Below are experts of layer 7 (counted from 0) of a mixture-of-experts language model. Rows are named router (the router's row for the expert), up (a neuron's input weights, with its number), down (a neuron's output weights, with its number) and show model dimensions 160-239. Each number is 128 + 24 x the weight over its row's rms, rounded and kept within 0 to 255. Numbers have three digits each.
After each expert's rows: a language model's description of what the expert responds to. This comes from a sample of Wikipedia text that the model never trained on.

# expert 15
router:124118152140135142117079111105135107112151118154138137099085142111179122105100147110114087154117159090109127096155107098101142154152074130124131145104144147134150077127090121125117116132153127106111172101123085143130193094157161118134160145
up0:113163131142153139139110091137115178111126130152138094136104140177096156124113113188148156108103101137101181145096153131145132108126131087154169130140089099107105125115128129123115078109119117130147156164185167134130120169124071175115138102
down0:148106134135134151066119117154093117187147135103089139138114143083141146113132127096142121114120149122134093144124146121137167156138067111154141077135113172095135157104097133168156097153105127147139064135106124148151121117176157095139136096
up1:121116103080129092136118135137096151144130129139166134129168105134105154139130116151103160114108151100173136152109084165122085137099117134139153155136145138125140138130133123091152143138136113146115096090136127124122127127115132116133117148
down1:140115135150139102145142119151126137094130165155117119134127145112118102122077136163127098131130151173137081168135122119119110145126119100083101099122130178133121128129096142139131137158111127121114132134085168145089132127103129163121119132
up2:125091089122136087148125106143099145184139172103127068089117164146169109142125132128130137171181105131135165119106139094118131122103148103088159131137135121094099110127137131112142114133134150114143164155139166108138104156142132126126102107
down2:078158103116077123137190109142153099158112160146148136132175139116135106118128092093149117100133133133146137044117139139126119112095141101118135131120113123160124120124124171119146146127136158158123096120114090153144116169146112156137114126
up3:147124132119158092140095115120144097109135149169128132132170131117138148150121146130126112134152102132122140115108128111157135140100128117149169098168147114147121121087125124099165145120134138125130167111129131069136129133127180169113136096
down3:110095103120103170144140151124118154131107126122111118146139110126104135123133175112124153132191136081143112093137088145150133136119110150146095142131136137139122106088114153145136130124104105124105120145140067130125113117073145060110124141
It responds to: Verbs is/was right after an article's title subject in opening definitions (X is a Polish punk band), plus following commas and parentheses.

# expert 37
router:141171098123074157156105118182130134115190092148145158134142099131095104097104105141155079151095154111145132128133084098112135167198116108148142131096101150139124128158160123118082137126170163129117136179109107102084140165170159114155131124
up0:113128135115150134082111101149141138171124128153083108118125098093134143116152136147142110138173126132088112114129092118126097124140148112105120148095155135143163133110073137117115099078128123112156106113138138106133125111131088110110128153
down0:110118170146135121072132122131165119114130134057165107129140129137128147138167137142105107144124119129163145110102134118132162148128168116148153111171151178155123132093111123112146149159119146144100173086094081141137118138131122131100136118
up1:146114168155116112103130125096145114107107138172072153119145117107115138105157137173139135116113086075095150071125146113112152139136106122100159151105163129132082141123142132139128096153140115142083119147117152074120129085128157117163134127
down1:202155157097174120098125081120126136150104143130117089163174120143143151138121115155139117119129155123111117100116122119145143120122133121129154116132138178141149116142129127147113127103094067111152134117151073134151136105109112114168129114
up2:139127124162122113100121096120100167087183123107098123132128128124139122135139148120137145136091105164120096163135109122143124113139100124094118167144125076083129128139135135095091131102139133133110115139148162094160108121091160162166106141
down2:104121124143152124144147101122135129114142099117171154134124112130139128156124113145127126140111127085114160085115144139143132106130135155102154123089098161110143118147096115103134122124147135115108095141138095132144123134147130139119141166
up3:145116086194137146147144131153099114128135172106085139141137120131111160132143123120111111123110109172176126105162165127098114127110133142152152127097083140099120111115138099125108166110122134117130161150168127116155142142113135161145113087
down3:179131147130110135149107150137179168144141149137129118137149124127108154150093154167136109171145112111137154144115187133189115150135144151152142128139129128135177159138145135107113140127102103147154124146139158120123116137112089137130085160
It responds to: Periods and line breaks ending sentences, especially after county and state locations in historic building and site articles, plus coordinate marks like °N and ″N.

# expert 2
router:110159138105129162122122119126142147129109098097139156145137122143131130133172140118133119089141112148109157124119098126136106155173099083111105162133100080157124112110127167144091078138126150146089114148111117106111132113129142106143142106
up0:128103140125118112123161129125112104104142135100132111086117158142197122125131117124125109122156132150138129105129087140101086128136138163144124144133140129119115150118131090119134117059137117108123176119112125113095125102121156104140111142
down0:129127079135126133144123125153140116119128146122124118150108108133119142121145120077192109144123098146128146122106122133158159140139132122094052131131114095105170144133171116101135109117156142149120092140110127117116145180128135090167112113
up1:129118129132116100117147154093108118127124130091106117152120108115145154119097154130104164142127164102096115119105126165153142110100123136110145109143109139113163120176158138088165151144104132089143088090141108116157169119189141133105143144
down1:180120129119176128179120125096155112098116155118145137138138145158113084162110161106140061154151163117090070141120113148128089122131173125133086086131111166152154161129114116167113129144167130095086107118114123136131149125124119113103126146
up2:160130184120132139127144136099132082102150139118108137134131126098135148145092102150119138139146126110165115146185154128126121149151140114140137111154135132112131111151148139128065118060100129132118119152136137122118140122105140140140105114
down2:128125129126141169096096138098141106123138138090122155091118167130158115138128158125145092121113086130149130121140145130123126172115118094118118157134134114131131107135119115095133148092118161166152089137092129084143139098140084100139127142
up3:122175169127130153118125133157127138102109095154152122104142104128136151166172085146120111162131096162139130177125115091130133056111102149129159119163134105080147143115116123116146090153126119150087132170113159081073167136144137115139142134
down3:105056122174054101128140104052124113146083140151145113132140101109135112111119145131117138121086113104145128099108121116117112136117093110169077111117100105121132142166109114136126134119136166148159130123090149156107141159122122132142121102
It responds to: Road, river and railway names, route numbers and distance units in transport articles, such as Highway 14, Route 301, km, mi, passes.

# expert 27
router:102087121168164114132147140131126160135155116117113158135093136189139131068129115152158138148133177135118106122146132151117153145138154177168111109100162110129081133106109147188130116079122136131123106124147123150084126142138125124137099169
up0:156106120118167112106117086094135094150116147140141140137125120128142108125123165132157161167135144126158153134103129127112143113157116129169133175143093163156132123137125110097136144114151125099108096137160142101119132124083131129172099106
down0:115107122109092094123161121157129117106116152124148167146172072141099141097141130095165127116166117086163121127118102199103118091144162123119108160083153124150128141086186144130131126155141134105118198099134114121144135155176096110161144121
up1:112149133100122108139088153118122117114149127148151124095077128136175133129131142143132096131146147124111126104171144102118145136110140098141126147116148130141165110115145122104133127101133163114104117107186148129107136073100119084108167148
down1:085087149141117100127111159082106106120103114109132176179155128138153127084086186148152086149095101106136118082127135116155152134099128171090068115186116151173107148118106139121120098181125117138123141115134098119115093132135119130135121161
up2:139127124143158127111122136165150135122117085126120141087116106107109114146156117140125106130129108156119167155130113123069142109150109111133153190127104106101110149086134140114116145096163145130116151096160156106140128153105090159177166113
down2:143097106103134118145095126128135142117107110132145120156163132119098159142126119070130149167157138100153071121126112167161141165129087145098166086103131158130112080133124146157094121101092079096148162136095099100119089133117123149130162107
up3:146127174125171104096113137104163149117148154155161123111134121107167134132122135155122124147153132137177161150185112127109137134124178083105133158100093150079121118159147143123086138093121133139114111122160090114156130143108144119174128080
down3:171138115129118123105150103136143112114142146171116175107086104134129142131112107083138137089132131116176117139141151106144114117114125124095066179129143081166152119089168149116146134142168129115107144112200107150156140120154134079141115125
It responds to: Prepositions and infinitive to linking a noun or ordinal to what follows, such as one to reach, sixth of, influenced by.

# expert 38
router:139112116112143178109129161132134100150135154106132115144180110121092146101098189111104175164140107149114130113186121150165134126117140109099122151149104163127082118141100144158141124138079102149118102113074115156166073106168124148098168103
up0:111099159152100138160095139120116114128095134135129144153156131116149131142158166149118208151179089170130147086157111118110121083142101106123151128138132129138116157123133166124129129142131120131092133134127131133166129145154141145105126125
down0:136124130110156121128137106128153140120137123131139119173075124143129100101114126140168150171127108120099133151185137138168111173103151153141148168129122163150103118110134121145144145155095128099127129124128117142127115111108143157109143108
up1:155153139176162102146134121174127115086169153177135140079106114138125093143153171135119153107125123123129140110169142108123110122144137116142140091108128104140111095145133134130098105139115118145126178110150107162149147113082115124115149122
down1:100159118128129144130132147155110152152129126127125093096159109116166098173157138141116160144109093167108126124099148166113147117134121103154121112148100091143080127113103117098151144133082134091127136126128099120130088112108138088128100113
up2:128124149166138098174112150126172142142126124145117122141129177184179100120151138174136109156120112158147138155114104146112175133155138096140160192106098125084086088105104137084122126119158158150117132121141167100127138093115130125114153086
down2:104113152131099120107117140121091121108143111135113076102132132151134068128151122108148126136132085150161165107112127147120095156137123105097091175137141142138132114130139160106130112160108144143132138117131114102163100121135151171112141086
up3:101100131123124088134174091130154094143120132102088142136096072111143138152156118141130099149174104168121126172134152133076164124145145153198162115153121160098145123114065124070120103123133139094144154149138089044140074114156119155134108163
down3:121169153096090143097068105152095133120139173135159129134105114151130105100109096083140110106116111153080099127156121144103151159159128148104126174112112110132141139154156156099124138188133086150101080132116106115084146077154117141103151135
It responds to: Words reporting votes and wins, chiefly with after elected or placed, plus won, gain, hold, Party, Candidate in election results.

# expert 8
router:126137113101115091123129132137127114103160127185110136091115152173109109146113145152107076154121118127125089117112097086151140119126112109107126108102084140101098161147093081145145146114158118111117118131174158146125121135116143140159159092
up0:126111123133099121167128128156123134086145110164131166115156121169109133143157109122160185143124125128144141067081125160116103133106156130111120112190141136138115124070157190120132113147132123137102188141129129119140115119133155115129125145
down0:170148120100101135138078090171096119139137122147094112152121137126128114122144144121163111154135152147144139158138153079128134128151116106143077106103092156113106153106154163183157126095082131096159126100096155174163094118126146135153154092
up1:104121186110087102155118150128135112105166123122145144175106164145129132100138099116173137130108102098106146117087119143106174132159135130138092105139138131137126102182147117120101122109141141129130155097156142099121127151094151140166110145
down1:120135137152066136122122129100141186146152108143093126109075115154105106105113158145131128120142088101108108093114133124130079125124096141109158147165140128112150108148159129114137182139113113116156125109125173114129141154070128131150100141
up2:153112142119103133113170150086139129113109144179114136142105144162144137128072141141136158129150102112103117148121132149126175167133100159110145114140139116113123134096145123096105130130104117104111157148091155079153140113132117178089155104
down2:124123124125112136080119142084162128112095156146116125141127102128129141127106141074164147151167150146112154114142154161138133158159152146145106074160134182110129121082112125107108144107102146108120099115114090131130110116105136116141128130
up3:132143171134127170120164171100142145102132107172167095071110116135137104145128124118126158114166169106100135142128128168076183112146131140138141103161142125126140132103161084091135105118127124129149203133146104110144132125149086144135169130
down3:085160118091169114128151148115131119128053125100192121136126136155163141142121104138075102141127146147129140156127128160164153173125149172123134139114114112154121109111109158120120176170118129141170110151128124109117098120164117158110126126
It responds to: First digit of a day or year in tables and dates, mostly 1 or 2, such as 13 October, 2009, 25 November.

# expert 62
router:168115130116154122117124122159167095150154146131148086087169113122078163117114132103151146116175125139134100117162163133146147148099153086136103119084105139149129139126112137135090117119130134157121150097103124136188149121148144099090128186
up0:093131148132152110149133097111117096114144148112146171129122149101147099114157136164115095121124150080120139143117154137111092136132125128132125119149109143105105109124114159119064087156090111094146128126141134142089144116119152131173119140
down0:145086078128132131121109132137156110127158114116113070110111174114156134101113118102149111113171111103100131095153103106146130142125106144114075139147128141084152172148119106150116110102111102157158115102118151149123121107148122159127105164
up1:154136138159080121138117083139148099138087088105121116170114125140152124130187122149121144122106101126123113144113074100129138098131152123138148146122111109166146087094106115155108127108121125134112148124124109097170106094038134129125118136
down1:139154127116110135126132085092122160100156118121143126105130120149137182092091104092112173141109128147110118123153149101115175101127082129133118114074155132101066104120134129137109122108121130133134118129137122134140127158101148138134113135
up2:080112155132111118129167117166131146129083124161151114150133129134129101145120082171148091153125096095190146108095115122127188102131117114135135149212157142133121138130091175136122171126114112139135102163141131124115139131152118071128144135
down2:145121115183156131143111126109180098090176133118171113161165194116124132125118136181163136155154141143164136131132137134151144114111104119137081120103179129160148146095087130123118196134143158136139142118088089143105135121140103092114151148
up3:113140110139128118108109131130108168147121139117146108125157103153136136132214142137183164114087139131106120137129150178127135103129132127119139150116074104125170141133098135112136130134172122103136149113171141133139159130139113103174106125
down3:131103135132130111089133109145122144114102153125144115138105090102126104134124145164114097091107147133080135159183148130156105127079106133155143146132121172120116175134107140137119127116128125162137102136083172174120156102130134125089138171
It responds to: Plural quantifiers after a preposition, mostly other, plus those, these, various, many, several, different, as in with other artists.

# expert 59
router:123119132156136153110144147121134116120114126126118124146132122142126143135165173126150138131081110135111104143095111157094097091128104143071080128140108144139176097086131124062108091094147142104116161063164099094125158084139139118149150138
up0:139154114112127121114131138168153107156136105161125125130117152124116117153130109129117083122149143112123105149142107128103139104137152091132129097153140116112111139169131124098164132114107127186115168130114144099169129119098153125164112100
down0:091132122123133139104147125146107123172145123107098121148094153162141156125118061101146124129114174127133124153139102122123145142148136067153199146120123122102119116156180153144099160115082126140127151135127109160199105164111128122161129125
up1:132134100142114110132130121147105146137121157163116132086053113131131101180125101132151154074106166113097122112114166084128110083156107096141116148187172083154114105149134096143092091174145104164117118171125118132120097121125105121136123156
down1:085116145147131122127159118165093110147133127113113116135110146099149104155151085115118105155115162128113114148108108135088120125153120137136160112160145121112131098158132160148157140134131137135082140138125099120164130171099149139123139134
up2:168116133119178111137147159123121170152090128149123141168126092136154140116072133133086139125134108160160140102165121104119152084104144112147131093158087151153118164164145122184123164159134150137141143127177140152115137157090136132150122141
down2:168136154135138109136079164139133110137164099119111102059152153145113126169137151082106153053134148132158112180148124146140140146180104074120108150106157133125133172090148103085074112154113122124111108144110108132128141136163140150160123102
up3:102118125172106134107102098129169118126136147164103161126080116104149114144146147165124116132157172151119134157100149134111118126139074163102139135144133131134131084138107135121098141139086132126104118127129128171101156096143096148123120158
down3:140155111126141110133114093082146162137136161153111112136105114116114111125113187107116149131150116120141140142147151106094110149052096149127097111098096154199118138134140124145144141116120115149113110185149113165160087104112123110148126132
It responds to: Plural nouns and endings acting as sentence subjects before verbs like are or were, such as players, houses, vertebr-ates, they, people.

# expert 31
router:144089114115141155165096093124119134132113100106140136175125134099105148144103120144098135144129166125101100170149117114179120134103124111110111143081140141160155139153115084155134159076146129138149076143101108135100097147115106149089153146
up0:096159161128122110147134102136144108103159130138139180121109124120113113146153145127124143131136119142138128125133152142109134117121142126149169111146101138146172075134099123123096072174123096128078132108143123089128157135071157133147143142
down0:163137152103146130129138111110139142156169201125105162153112104124116098141110163135122164153122155165163139118156153088158146145140160149120166115146092167107093119137130119129092153150155081128142109128104138138096099155099064115183176137
up1:119103128113132125127104133127128138136126139096083139117093124079171113143135082152156127153152102112162157144086141136112140140102123120122122109182123136118118118139108150122111117097117140146113116155164125101112135130101136125129134167
down1:161118111137139116125124075140153120127129128161102126060135076127143111089119135085141104105132153140125147081180114099104074162145086075129064131152150123125134124102121133126155133141114152147116155148116151122120143152136122120190189131
up2:137114124137112105122109121152134102101145059124086088130074137176133129143144120118149141150092121119066101112115115119083133105147086135107132136136151153150194100079080138131105161125104100101105084088124116136162144112144160134125132133
down2:118197173099149099123146126085140118145117080140142115165098149125121130150119116161113095124131135107096139110140126151124071116138106159128150125138126147150153170127119111128076147143121128080109150131158061110130124097093086180110123108
up3:133139092145157114145148128113155115101146079134146178112146173115134151196138134172135139098149090113128077134138079113109152130155109161098149152120159141144141111116107132121123148122148136161127091085197131121133170115128133122136173141
down3:195116132117143111114132131116133090145132127157122194132112126125123156120150074100153132125147133122111089103132116124106133132114132102116104132122074150157118152119129120141152118103144145102128098129140127155122089118167137117103182096
It responds to: Digits ending table cells, especially track lengths like 3:25, chart positions and counts before a pipe, plus table separator rows and column headers like Length, Goals.

# expert 48
router:114118108146175169120125109134100128107164152123121131122109163111166144099083130129167105138086141166104111121130173163148162117159110137166104137129118150115106139169096137153112114139111097131099116138175148144110082113137136132148141174
up0:099174131096157128148086122098120125104105104141108094079113090107125142131142149149160132111139084090169110126125152147116124151121119148136128127123133117110134111082114108122091090130131207156165138091110106103162137090085092143113129081
down0:070115127138149142099130146111148108182149147172124141156132083117152168113108124089090115111147192128123086179140107099104137175122128104097105103142123121115154147079112134152120111081122154155149149117134126153172123137097134169157162145
up1:066151159155142136085097152146139105120112152148090139125110105133127141157122141157106104125104164160124121189139124117120134133133132087132136120162167098146117096119101140112130136112103167106154153150129143107167144165123127148139109066
down1:174132116143165148115132128102145111106153131120137125147156122098163149162055174121153077125112163140085122125131083115130122119119147106119149108106111102132141174129120110156146131140096167113156129145088109145171159130112136169138151081
up2:113154114099136141121121173147150100102134141124144140168108153163093095114133149140094138098107128164125140159159154111120132115121113132134133141120124100103139120131123126147139149145120118116156145106150091152065126130071122097166128127
down2:141120121141131116132112119124118132129116108117165144120134126116126146168097128159103141090117136130125157115078108141145094108095129168071100102137096131167144153109161125152120132148115140123091139120131119170130099137130157116056069120
up3:123120128102130108094092137156170160133094148149139142141070138107128108132128124134112106085068077104172127148154130088147139141138112169117143126148094095155118102117136136122144128128133146079120191174150110145159142101144137131144155131
down3:157097115118145127107151121125170148118129124131141124125137121173156131094112126084133149172125143073106100107119128126135146160120100137126090116128116099142116134170114113127118128135071118133100126168133114136137135161154137104114159123
It responds to: Prepositions and verbs in scientific, mathematical or descriptive prose, such as at least, for each, defined as, requires.

# expert 19
router:142094140099158103168119116104105136146138174103173127146164165124157120116090157135151085135130108105163126098159127110145132118090146128103121105111151139130112148165160134140137164145128149149114095133147095145141144130126131092141097141
up0:076157138123130089132148132128101093116169116106125133119129103097155102114110132155118150086137138104105083083093137146111132157106139114126126093136159128098132094145106126129120155168158114144093171123089148129113135112144141142136106089
down0:146120097169113149150132128120126143159117126110089128089118153096120136080142145165081084102124150116131144120206127101156112159152108097166143166133133085137065121113152135107109131096097110114132124118131158127128133125185139118112128151
up1:154139152138134115156102138099131120114155107122113161107103094099162156151145116141166147152144173143161097109110108107143165139101077132130128131160157144139138114108068148115152081104132152133094104119159088117158135166140119112143110147
down1:162096125104106109187121125130125123142110126162090116119111111067119146155143110058167091142097144120165137142137143151138093118123123179174109084141155138113129133159109123147138094127123148152118124170127081148135117135110090093113134110
up2:149116102172149121120099130095103173128103120118124116119111076109191176083166120128151145115107097078095099167155143130146136154122116112138155112159120130095130117078151139151110124157133139110140126179149150119117114133076164137160133134
down2:125134108109135147154090100122081165113149124115142110135113143090082114132150093109122163141140122130110117180176102123123133149106128033159129126112142163153116098142081117105095158092102163123113146146132157114119097126128127181091122118
up3:156091146136129164116121143138127095138116091112123122164143102135112131134139113118107142112139136145140115127107120096142116104180084124133146154124135126070078086124090145113110177077154144138120148125124133106109143094131155163130114158
down3:118156126124130086112136109094117160138164114166119127160131134149119175096111161104128108139151130119120085101110136090114118132138148070101163145137152125134127123124117131133108141098115137111088139164145114107130111178128128138102138130
It responds to: His, her and their after for in award citations, plus section-header == and breaks in biographies, e.g. Early life, Personal, Medal.

# expert 63
router:138147180134097143121095127135150121115113151135166131133132120090106111128129115110120111100097117129145107106159129102170162161141164119146173115188108141159161080139120126131103118158099140145124115179084108138159134156142103123120158111
up0:120140152137127121156149116153131116087110126133123157131116113142128148139173107123177134161139135133156112145147100099080137145145133143172145162075128144099134115161113141141103145143164127112140129110149055149189124102143153111177147101
down0:074107138125156099132144110149141097133173111129113135053090111133180112119135105124127102134163144090121132128104118125101145124117098142132104118097169115094119148132144132107139104101113143140151156075128122127113129166124126115112135169
up1:155090130117147103149142116076098156151081112146117111132163112102131109190089183171143143149127131147138117139161189099107131113095120134137114173139108148101130130106121099135146102156100097075133151122104144115135142149140075189116150152
down1:180145125120123119134137108140099201179117095128107153146100126133095111127144132182149106127128143136159131107122121105136130081094084173148091159161100118143123134119092152148146132126152126139144141054118147144073118066127119107106183111
up2:155090102140106098097137128084123135110147125143142111148094074126150127129121098134095146144168157126123139078139117124141148102085108089151121114142114163106113140104172118110149098090159113155127131153153135115127127129132134154099160085
down2:150076086114129096143152141114147145137159085098115101105112139143112131143108163143103138172157126110109122121166139149140140130137138125120109095117103127097128125164122095129120116100110152169161131102141128112124146171137141121126143121
up3:135100125124107143127090115103094110083119116150163106074112148130142133122149124159151181141128135116109106104133168134161113134147093124142167078126122125087123112087085145154113098147121112133104140145096156152160150114163120179162140100
down3:145122106129130100125109143146094099129103125089136157124125165138081111111132160123132108121141125129112131151154097093098103139116107091131130129091123148081153132174124141109110127127196162099118177046150145141148125125163173116112118150
It responds to: Words in American college and pro sports text: the and of before leagues or teams, Iowa, NCAA, Basketball, United States, table pipes.

# expert 16
router:098100173149117142142128119100140151125173131142108098102101101119110136145118131118096114137100172086117156112133115098104115123085144145121124083103127137148154113094159078121175124159146131147153149139088100164125138122114121078103115120
up0:119115114129158084114130102103124129096087127109175107130131164133139155150194114124155122149075076129124131112138173147157153097122095130133131109206134126160121168144171143160140113140111129146118135160130172141126114124105185148113138149
down0:123140128099150103104112125119127139173102097159126138137111124106162146088091093141130071110196152118162153086129146118139094147082176134151138182119104158131110087119167117123132139128130112149173136119114165110085119110154148104120092129
up1:135153195116120116131129147103067145096161103113109117105120152121123146135128133160130123120135109085096080150105146084130098076120125099127152124201122120130122074149139134141150066125146082124100116144140162132103150120142174088127077109
down1:134116127108158117109134123140092097112151144140090090115105120103129136103176141115104132160118125112112137118090096113100119130137158139122094182136083130149120129128100158112132156102090118102129108173125127138145145097139166117135092162
up2:104197205158155166141127122106135095146122116111132093144135130110125144176156113153150161125148132086148123151092117170153142135086135130117100092107094120175121095092129137120150121115081155146128125124117102117161097121120119138118155159
down2:182134156103102129123192136124118160151130089114124134171124075125107176103127109116115122157112109101141167106153105105119172128130144136131082138120163135138068118137106127156122120149131104126119134139147136145119084133099106142118101183
up3:088145095083096091137127097137149106124171146134159119173135135174138108117109113131128142148134106185128129109125159144122115110129081113151118108136141162105133107164134112113157118129149117128152140145145153087112146133130134105154118128
down3:125168180104097077108123148089173131097114119117118117125124151138111138119151109111144108135107160125130087103096150145167133124124104157097119112191135148128150126135143120160098149145135163132101091161139141118094098154106140114174120116
It responds to: Career and role words in biographies of people, after was, as, a or became, such as footballer, politician, appointed, role, known, played.

# expert 28
router:153115092110154132129122120156128156136111132129090067137119128171106123105159185111123143085127159116086109170132130136132147122115127096124137134078118122114136136141116149142053117121143106136143127095129193140152126130136083137131163133
up0:135129136126123077122118076145106155128106095161120144157113129147136139142122133163138146134094133128088124145108143126139049144148110142100120131126145113143111124102130149127099122125132144088091143132170158052119165132127109147153143119
down0:145116117102104110134136149136161104160105102107128085117139114158091167109165140093137112111154129117131109114119150160150106127131147157157113132093089139134149133120137124123116109090149130143091113141160090107142124173133159167138164108
up1:129194180137150119130098124123155136087082109113137110150136109126119092177156128139101147120119202160105135125137169125181125140099099136141128144127139118158150150095143099120119080185116143152157109138154180116144159144092090129158123165
down1:163140132109110137141127157105152141124158162094149113099138120180072148143143149130136149143127140109124155135112134133106107096110108154115097145194158163117141108162150106129118153141135104104137165122122130064113143129147143188130124139
up2:141181159155126108148124144179167098123138119154096158079134127161141146118122133183133099131096181132138119146156096100086169159135125131117147091135105055104150101087109158142076117139161113150100128159167150119142137146125117161134143130
down2:123132144171076141132159139089118079140131140118150134143070125144108077121106119093139134113137125121139122162161097117110144143169134139121147145130137143133118140143162119128127103090123129088091119123117130149107100146089127112104111135
up3:087087130099125164156121108136129108131086088154131175122123066113126148159110093160144129078097135081106166121168152125124138110133153176148122094122115147136155126075112137131155085147145152156185101152127151117153163103086122123122169101
down3:110100161095133129148171149116151113165097174100150121125120177140160118145118137103145131106085103129184130149129119175126129133150156120120127128134114145173113153134078110073127102106098131131102121155123114121174150147146101129124151090
It responds to: Digits in episode tables and coordinates, section-heading ends like "Plot==", and sentence-ending periods in plot summaries.

# expert 26
router:167107127153153153169097139133168147167084158146146164116150148115096147093105150148089157146156098118179124105137089094158146147111142127119110142141122110145097126093085102136155143070104141097117120134129171132130103112186154160140105113
up0:120124136162127108084126128117121134148112142111095120154131165128144102098134111143138088149122102120114142094114097101095141095147109163086144149141141121122124132097094174140121102119086126137131116110156103110126184131149114101187126191
down0:140157118113126128169110111103133138119145113143118091137160140153091096138143162158143149166153075125131112115164105117140155111131097139168151137105141170101132151115099132137139114137139101111131120138125168162100148131101122165144124132
up1:118095123141147088094096127124159135149097118131082086113130123093125139118102149149110136129178169125124098151151156111105155146122111141148144148102097082148147143163152142126130115131134081078166140141078105126156131146152131109133132181
down1:134118136113125137124127094115134151120148136137116086138107113091138125160104138186147098128140160144119123181122166135109155112124095119141158127070182124115131175149116126137102131121147103112151130126108134134169118177134109142121149105
up2:092128100115145101146131114093113156108171111141140088092109111162116165153112153149142104131127174105105151189128106144110132097108121138113160109130129100149153140117157101145093148143126124149111134107141146123089114191099109122158143151
down2:141109142134069162150139091151157129172156117160168150111123153143145117140127152193176110107146136129130135131127122104099150149116078155135159111142160080107116124129101100150122118108137098117152143098040123141141172158115102095113192114
up3:130137108139160090142127129168094112080116114116124115130128086153160124151107135104107143170127125131138173144117147097156134110116123128112128088158166142136152143118115100134141089149054149150166141131159148120129131134107173110107109119
down3:118105107133148153135119118133143159101161127102136164132128141137116144103117107111103128107112131153118104209114141147104139169102160109149113158140122136131129105151108165122140112115131152144113134129141124121078105137076107134128134180
It responds to: First digits of numbers after an opening parenthesis or cell in census, election and elevation data, such as (1,969 ft), 1,318, plus However, Additionally.

# expert 51
router:156101105135165148115121117181153112139166117135171099066128111122096142120111155105128128095157133128122136114188140128130139179129136081120104098116141151116106123141104136103110139091105132156136152102097135154167145121155118144093140142
up0:170182148188159076102114095146141172159132125110082085095119154138126130124138102134099081121143157090125136097088137096078138136136089132115156154140130108112116109106109116125086092129100132128145156126140112118179139135154140160142129115
down0:148128134111139081108126119126140157086084133118080095145148119146074103172154139149140162129116126125162128124140153137157127146133177067156130113152149162115109073145112167117180133120145128142129126182119166136122076061103096127099139159
up1:141140144140133075143113062119141129120183139173138126117138118117093142111130148145156142099150061133168191138162128117138123113151127136096140129122171131110121108158139134167073123112139158120145153130145108126139168124118149151112108093
down1:110130132120142113112106101127135180127115152151142136131092109121120120128098130149140121094076116122130128153122169120132121105055108150149090152138141160164111169156128149159159087088113111099102151150132154137111120151094116124120126141
up2:092129155134152088154152091110127125098136124163092139128143070135152128105146096164123096108129147115120159121096131085114110140149085152117154112174156122136125112140137179148122119129122126121129135135158113088160169123112156139166134131
down2:096098105122133113149132128116138089112134117073082081127142140103160135118098139069173151113138168145135163115095106139099134113133119167111112118108123171091128160086106104156109096128171119129119111124123133095142159128153169131117114141
up3:114152157142111108154113104130137154108099112191159095112123127139117156125180121135189135116112120132126091118144124099108092146127127121161139146093182111150162111153109138138093101130114126087109111103166086137129132153098106104112117115
down3:131128115145139205125092155098108131120152098133135144174135151153142098080086144123091122102166118137138154114125131118101163174064122118082143157130124133081127172096117136137158108080142126128102142126128155093172148113153144128107139105
It responds to: Month names in dates and tables, plus pieces of foreign names and place names after a dash, pipe or equals sign, like Kumanovo, Zambia.

# expert 30
router:168141138108122102091123113108132134145180130150132096120106153099132107139125081132143122172133148105134153088150103119089140141173120115111120156139158146109126140100146096109130132129166117128131117153105102143149147081139107149120092141
up0:107111097129132145118170154146148058090143147128106161144135129170074092109200095131120158111152131125142084128120163126118145133138140164149158120170110121109130128124145198088121109132153123115069166156130159110114127103130181184124128139
down0:140155097148060116192153093095126118125100174131097112158136111141104167132137094072145107192119128149176134142126110129118156099142113154095084137136136147185148155084135155136126174130099116119122106137146112144105154140124129116117161136
up1:165155167141117124160114105136149157134141143120104139094124129138152154159108107148128142127124087141121125124124162191142173134145093149122135124139117102127093131134104151083132099160107104199094140144121096107078162138139132145131160126
down1:121167119107151107120123131106104094135138142106099172133104102124122188120122119146111132120078104119146132133126131097143153148119145089104119110155154118142137086154103115150116136154130138137129099151126080133142098135118107087168080078
up2:131132123113139106139112117132141113111068158139126088154101086085120114110129116158162133104124127148122125122161116109112109140063144104137176143155102136123131157076174134151147131091135140111193136174140137130153103119120130115180105111
down2:118121158104182139137119122135161114136140107118131115155146133118181154106100143133159125150144136166105156130124137157120102088100095103167131150114131095141120142151117100143085175109124155081157136137120113158103177113140118085130094101
up3:126093088132112111128123108101120179150124141134117117149158165118140118141150107178165187141112157138161141110130157146149136112114143108093149160150089057158118112171113103104147127113132153159146140152110192130126099108099170108163156091
down3:113112114103147141100138146170108177122099177128171147137111118093084147122139103123158105148126165120129119160108116154150083155100124079109146130129131177181077102146112098155134114145118160106149136106127107129119102115172114123120132132
It responds to: Nationality adjectives and birth-year digits in short biography openers, such as American football player (born 1987), plus language names.